From a checkpoint of a small mixture-of-experts model trained on Wikipedia: a variant of Muon for the experts.
Below are experts of layer 5 (counted from 0) of a mixture-of-experts language model. Rows are named router (the router's row for the expert), up (a neuron's input weights, with its number) and show model dimensions 0-255. Each number is 50 + 15 x the weight over its row's rms, rounded and kept within 0 to 99.
Before each expert's rows: a language model's description of what the expert responds to. This comes from a sample of Wikipedia text that the model never trained on.

# expert 8
It responds to: Comparison determiners, -ic suffix. Words like such, other, same, similar, different before "as" or nouns, plus the suffix ic in Hispanic or Medtronic.
router:64 28 64 67 34 69 78 65 34 59 83 47 39 36 63 34 63 61 46 62 49 52 56 46 45 53 64 45 71 06 42 58 46 60 65 15 55 60 24 69 39 66 31 53 03 54 37 45 47 69 30 51 50 46 56 50 57 46 65 41 26 34 48 52 41 53 66 63 52 58 36 45 62 43 49 61 62 61 55 22 53 49 35 89 47 41 42 59 55 68 62 28 34 58 53 44 46 45 36 29 64 57 25 51 51 44 63 40 46 61 59 53 60 45 57 38 77 62 37 66 38 32 53 44 53 76 48 51 56 26 45 54 60 26 55 25 39 34 48 56 57 38 52 69 80 70 38 28 64 55 80 38 46 57 49 71 67 32 48 52 73 29 75 64 48 42 33 64 58 67 44 16 51 38 39 47 57 72 71 66 64 77 56 33 26 58 91 50 53 49 52 49 49 36 62 50 61 59 66 55 29 57 53 53 38 67 68 76 67 61 38 51 31 55 34 44 29 29 53 50 64 48 43 57 57 40 49 63 84 31 41 62 38 46 48 54 47 57 42 22 65 40 60 22 53 38 38 00 40 49 48 48 62 49 54 10
up0:59 53 38 57 39 45 65 93 52 32 53 44 82 47 56 75 45 21 38 73 36 64 43 49 55 56 64 37 92 61 38 43 48 55 48 77 62 46 22 47 56 26 61 68 44 51 36 27 54 44 51 35 61 63 44 55 57 64 55 58 39 62 45 62 42 74 44 56 32 58 58 43 36 47 50 67 88 54 55 24 55 48 58 78 32 45 61 39 42 30 59 47 46 28 43 55 58 34 52 41 32 67 57 24 28 58 55 49 55 48 53 68 64 67 63 65 66 55 42 55 62 46 44 42 40 62 55 65 42 31 80 55 34 41 53 51 49 37 65 34 73 26 29 33 39 50 53 30 39 60 28 40 58 34 51 41 66 74 42 44 55 29 60 38 14 52 61 64 29 25 52 53 39 39 49 47 33 49 55 24 75 54 28 55 50 44 47 44 20 32 51 16 41 20 52 76 51 62 58 76 39 32 63 68 48 51 66 62 58 62 54 35 60 54 29 28 79 51 65 28 56 55 52 58 53 67 81 52 48 38 49 20 81 57 65 95 29 46 58 58 58 51 28 36 41 43 43 62 61 85 57 78 62 24 49 58
up1:47 77 27 51 33 54 64 68 23 53 52 82 52 58 64 64 43 71 67 70 42 63 40 37 35 45 44 55 57 45 46 72 60 79 68 43 63 40 43 34 30 62 70 64 43 44 40 44 27 40 69 71 37 48 61 44 46 55 45 31 56 38 29 62 82 45 56 52 41 62 50 53 51 45 45 46 37 76 21 67 84 56 49 45 56 35 58 70 54 43 46 53 73 42 57 39 53 42 32 42 57 72 49 47 38 22 64 47 38 63 74 57 49 49 51 57 21 81 65 26 79 27 63 39 57 73 42 36 70 52 43 42 36 59 49 68 37 46 40 72 53 38 42 40 46 42 37 55 35 43 54 09 50 32 24 44 28 46 58 45 26 70 73 63 43 44 13 50 55 56 59 54 60 52 51 07 40 51 29 30 53 32 53 19 65 51 35 53 25 36 16 25 66 58 65 44 38 41 56 61 49 67 72 36 52 47 33 32 81 49 47 58 72 54 26 62 24 35 33 39 43 64 50 55 63 27 51 50 57 67 86 28 62 59 52 62 59 45 37 55 64 35 58 35 65 61 33 49 43 70 55 61 37 46 83 29
up2:38 40 50 22 47 47 29 67 38 64 67 42 61 42 55 51 71 60 46 33 72 49 42 42 36 67 28 35 29 43 28 60 54 25 45 46 32 43 46 42 56 76 51 23 48 65 48 55 78 29 38 09 54 73 45 45 46 91 70 41 48 77 61 48 50 19 64 37 53 38 70 46 22 53 58 48 43 16 52 44 57 41 32 71 42 46 40 38 45 66 51 48 54 35 61 58 92 34 67 59 47 57 50 35 47 16 48 44 68 53 39 65 29 69 66 52 44 20 27 44 68 35 40 73 40 55 47 62 71 52 60 58 53 54 21 61 31 48 46 47 73 28 52 44 79 49 64 37 72 43 73 57 50 34 14 62 74 29 66 61 37 22 61 49 77 23 39 48 60 47 39 46 49 38 57 46 49 37 45 39 76 54 37 47 73 69 60 44 85 54 41 57 72 46 53 63 29 36 62 51 56 58 45 61 60 39 59 64 43 38 21 61 71 66 28 34 40 58 69 59 56 41 37 32 66 62 25 66 49 44 56 69 50 49 64 41 65 58 42 48 61 34 66 43 39 57 76 66 57 75 62 65 37 66 41 37
up3:47 50 21 45 68 49 46 20 75 66 64 35 45 31 45 35 69 65 64 62 46 49 43 60 49 55 49 72 48 19 47 49 56 79 41 50 54 55 50 32 32 47 67 39 51 54 67 40 43 61 18 33 48 21 78 55 41 53 56 68 42 61 58 86 55 45 53 41 44 66 47 51 41 56 31 55 64 54 61 57 42 49 50 43 50 52 56 74 29 34 58 75 61 55 54 52 21 65 60 30 08 31 37 55 45 63 75 25 49 20 28 74 78 43 41 37 49 55 56 26 57 26 62 48 38 80 57 69 59 64 60 68 41 30 53 49 53 60 32 35 58 36 75 38 69 83 43 55 47 49 46 20 38 38 54 78 28 52 23 49 33 36 79 26 48 51 40 61 61 70 66 43 53 45 41 42 48 62 41 69 26 41 48 64 37 53 62 52 47 38 52 40 82 66 63 51 57 16 34 52 25 77 41 86 44 51 40 50 39 69 29 43 57 24 48 47 74 43 53 45 49 56 38 57 33 57 44 74 72 53 39 66 77 38 24 23 64 41 49 63 53 60 73 62 60 51 55 58 27 45 34 60 65 50 32 33
up4:61 66 44 58 57 26 64 29 49 60 51 49 46 58 52 47 46 51 21 32 54 59 38 38 41 53 59 51 35 65 66 33 63 36 54 57 45 83 63 46 58 34 48 28 70 75 35 55 46 77 44 42 52 49 45 63 66 35 81 56 41 43 56 57 22 55 62 41 30 47 44 74 33 76 69 53 42 20 29 54 53 53 40 49 58 64 83 66 37 46 62 46 29 73 59 43 39 32 56 45 54 41 34 64 59 24 74 33 44 63 52 44 18 45 36 37 47 66 45 51 52 19 62 66 52 39 31 33 41 69 45 37 56 66 66 49 57 58 96 62 74 68 39 38 74 64 81 42 39 39 72 29 43 63 76 47 35 64 66 35 64 60 60 43 31 44 21 58 24 56 59 75 40 61 49 60 45 73 48 42 38 66 11 52 22 58 68 31 41 44 32 72 45 44 63 38 47 31 62 35 15 55 30 37 29 31 44 52 76 61 45 65 51 41 24 66 64 22 52 42 45 55 46 67 51 21 45 56 53 58 49 56 44 41 61 48 55 48 32 41 54 68 58 42 36 23 90 32 72 65 53 61 70 42 59 64